{
  "num_hidden_layers": 18,
  "hidden_size": 192,
  "n_experts": 64,
  "experts_per_token": 3,
  "d_expert": 48,
  "d_shared_expert": 0,
  "hidden_act": "swiglu",
  "moe_layers": [0, 1, 2, 3, 4, 5, 6, 7, 8, 9, 10, 11, 12, 13, 14, 15, 16, 17],
  "router_score": "softmax",
  "normalize_top_k": true,
  "routed_scale": 1.5,
  "balance_loss": 0.00045,
  "balance_bias": true,
  "router_noise": 0.1,
  "init_std_router": 0.0112,
  "lr_router": 0.0032,
  "vocab_size": 13750,
  "norm": "rmsnorm",
  "norm_eps": 1e-06,
  "tie_word_embeddings": false,
  "optimizer": "muon_variant",
  "learning_rate": 0.00207,
  "beta1": 0.9,
  "max_grad_norm": 1.0,
  "batch_tokens": 65536,
  "max_seq_len": 256,
  "train_tokens": 433100000,
  "max_steps": 6609,
  "dataset": "wikipedia_en"
}
Below are experts of layer 9 (counted from 0) of a mixture-of-experts language model. Rows are named router (the router's row for the expert), gate (a neuron's input weights, with its number), up (a neuron's input weights, with its number), down (a neuron's output weights, with its number) and show model dimensions 0-191. Each number is 128 + 32 x the weight over its row's rms, rounded and kept within 0 to 255. Numbers have three digits each.
Before each expert's rows: a language model's description of what the expert responds to; "comes before" lists some tokens at least twice as common just after its tokens as in all text. This comes from a sample of Wikipedia text that the model never trained on. Tokens count by the router's weight.

# expert 14
Description: Head nouns naming places or institutions after a proper name, such as city, County, University, Museum, region, railway station.
comes before: " in", ".", " and", " of", ",", " was"
router:058156117137137127110194127135126100114162113090145091114181136131045217142093173129111116143136137125118160117112120187150104115175161103073117138121136117152101167103170154150135206155148156136112157084171164083105177159113104211179070131087066088142103126081147086094162184089123147128123133130068128082131110137135038062135085104085108142142142121056140094101131137136122097098125145078141137096106117161094113073136169149142086148127115190142100092095150118110122165151151109139101117132147139159134112082147130122090154073152192077123125147107141158121130067159152119148
gate1:113119120127064159178118202101181184067195132105128134126123154126150124044141137143080127130109177128060163104148140073128130174133157159152134148173103120065101113178110131125197136182161122089104164102125170091146136117124145147144158167119110150101168143118097126163119153111091108092132112142101057126146196142158119102126095116128122118164120139131103157103117091162166154146113136080145138122105117090179146173119085160186120088113125134153180164129111170094210079110109175135135170127134109117190112099160129134108081120104198119089128105101119150089131061092082178202
up1:174118153192153120123134155123127170156147089101105146147127141121094109098079107046130114096149132093090141129121168112074133147060209137101118124165135162090061112209139142081165132066154124084110182126097108118178122099123111171107062064141154104114123130131143096093109159117125097104192112146163113162075124098148106120223137103155150095125109111087136124087118111151123146132122129200176127089095109094119165145168104135147088153067152102163130090136113142150113045109155142136141123117150098138149160109194099089195107147115136088157114191187096149140128117109123167091
down1:079189160129155125160107130146161158179088092088115105255149109095113164141100175116136136152147102112085191159121107144105111151085141124138096210127126145143155164116135141168168159161174135140145146066152114159088172136106107117098111140132076112187133076120103139142085107151111107120151109117135112091162142088183090068114150083167144145072141205131149160133107109076115176165141101120117133115110159162126110101110063164152117094139167130083186119150131099110140046158208146112120162106107122129096131088084100150122149109139146148193158104112116106115101127174126097126

# expert 13
Description: Inner word fragments like um, ct, ay (tri-um-ph, do-ct-rinal), plus the preposition in and table pipes in election-result tables.
comes before: " the", " ", " a", "ing", "\"", " his"
router:058178077078137161132125104149173122121118112099119134132200083137141073153129136146149099124079099113083099154153164112169180123129186110068165118150143122155081105140151156168137093118070139089107114116145154149137131104143119172136164131164174075089164073135118075097118146095170126162116133144092190100107172115080158154085183098125104137067141121121153107125135121132142170130101108145031133149171107097095205124162148127086090114145156191114080102173122148154073134156095143087162151167139097151096202139161141147142080094125195087123105109134116104138186095153125128167
gate1:092127106086166116179142131159073146100165107138137075132164124126205159113111107156130106153078074169095093107128084178151112144124123132132151126108100106132148096145123153067132130096148048106136167122104106151096138112199148118161136166146140093188112075118098177122089111107117099157144115124163076166183135103164170162097128077125130120187097124026147148190120186162100112112151158154097107197148124102105089140131156143228088130158130152109153091095160138107096178124178105088176183114172156140117130119107149130123134085128175078108094128171140171144128115150107129179
up1:159093087144164090112105167148098101137129136151134148120154165147093162086118154097173086143124121111107110105148204079096141168078077102100119132154072154049199135127120117099146207160115143148116068132059093048204115094144133075175111132135149142154107127108140120150114096126110129128161139131115144137040118131114119070146096125046123106075145122115067108112113134137134102183190107157165109145178083094115096116098164159121111125118066099153152091174110147119151146104080124162089120140132087097152167116175079080165135117169131164089130118127107094111131183091101105108
down1:142144096085163081062136103104081073078138121153130143128158094113127094138128126094133143089112078137120135151210173096137123104125103144136120155193157124128135146043082130148158130157152182115100103061147085071091146116129099139141124146090083149126115149097147195125111096179142107096148132100154155141144117138078132164166145146166093080089138140080147151080136096102112093157130087051124093136097044124129131119128145107097122135107136131115104091134158141166125152089166082134215135141154108084105145075104125106171119115109116114154108090116246172142088082126184183128

# expert 25
Description: Place-name endings and club-name words in sports tables and results, such as -shire, -ington, -ford, Newcastle United, League.
comes before: " |", "'s", " United", " City", ";", "."
router:184188117110100139121144158112124145122114115136136121159145085083116075150097097104076084104159096136150099140192136107153084147144132109182159112129081149139095110126166118162115150192092087172180173122156114160178173118191133171141061137106089107105150184105155106126153121113128101248131114123156144069095129117182073151127153129130068164157134166174085114087144123161147167130159162165172095098170171087089098128117176147106109120134102162136145114117118167139076145113101157126129107166085163126123124194083099138184153102158146111174089144181133112093161189126167138098
gate0:144148107110137081155132153127136120173093151159164079159139106192097094105185120118139163136174094063138087126092151142159138120131200152147092096113096161125146125075168127142128118158189147147117178160109087128168127147154129121120235097165178159124187126163164108169129096114122096139093160172175137097157117204160073165169159138070184189117109145133107066170063141138114131150046124094063089078115165092138105068117118099116176144110108114151174142107120116135130140187141106102132148136104121076107175149105112113122156164129120122142118130149155109138187158096156108107
up0:148088130063119136114111149100119095161124069078119148092081120107085075164086131166115130086117098156137136118129111134122082142116117133117155134089129165111046116124046149128092122141155104153077092089148145133167106173185189132129173118114118093163148159188100076108126113083085099116123143148117139123149126135104144060159116096116141109138122113195124168116127151099107192102148127117099112089154122149076139084034114122109191171075094128082087203130108085160135080145121162143087145124131107148186155102094123084080073131114109137118154173111121106174114086071141207147
down0:133101133119148147120116176083099171114129191120080111107060110160125113125155096176151168153094119112223149118140132154155158186158129117146159082145143132151082118108098126107083094093147146093141159149189126111097197096138111068117109173126190098151151080121162138148121163111169130133113038138136081138108150104121089162150098090097121185150165155135108137091148105108114063163077103060094123087075142091190129155099102089183137137091087122142136141142128174137127117119105097136140109125102142152149190095132135101131101138210099134079122088073121117131180044132141084129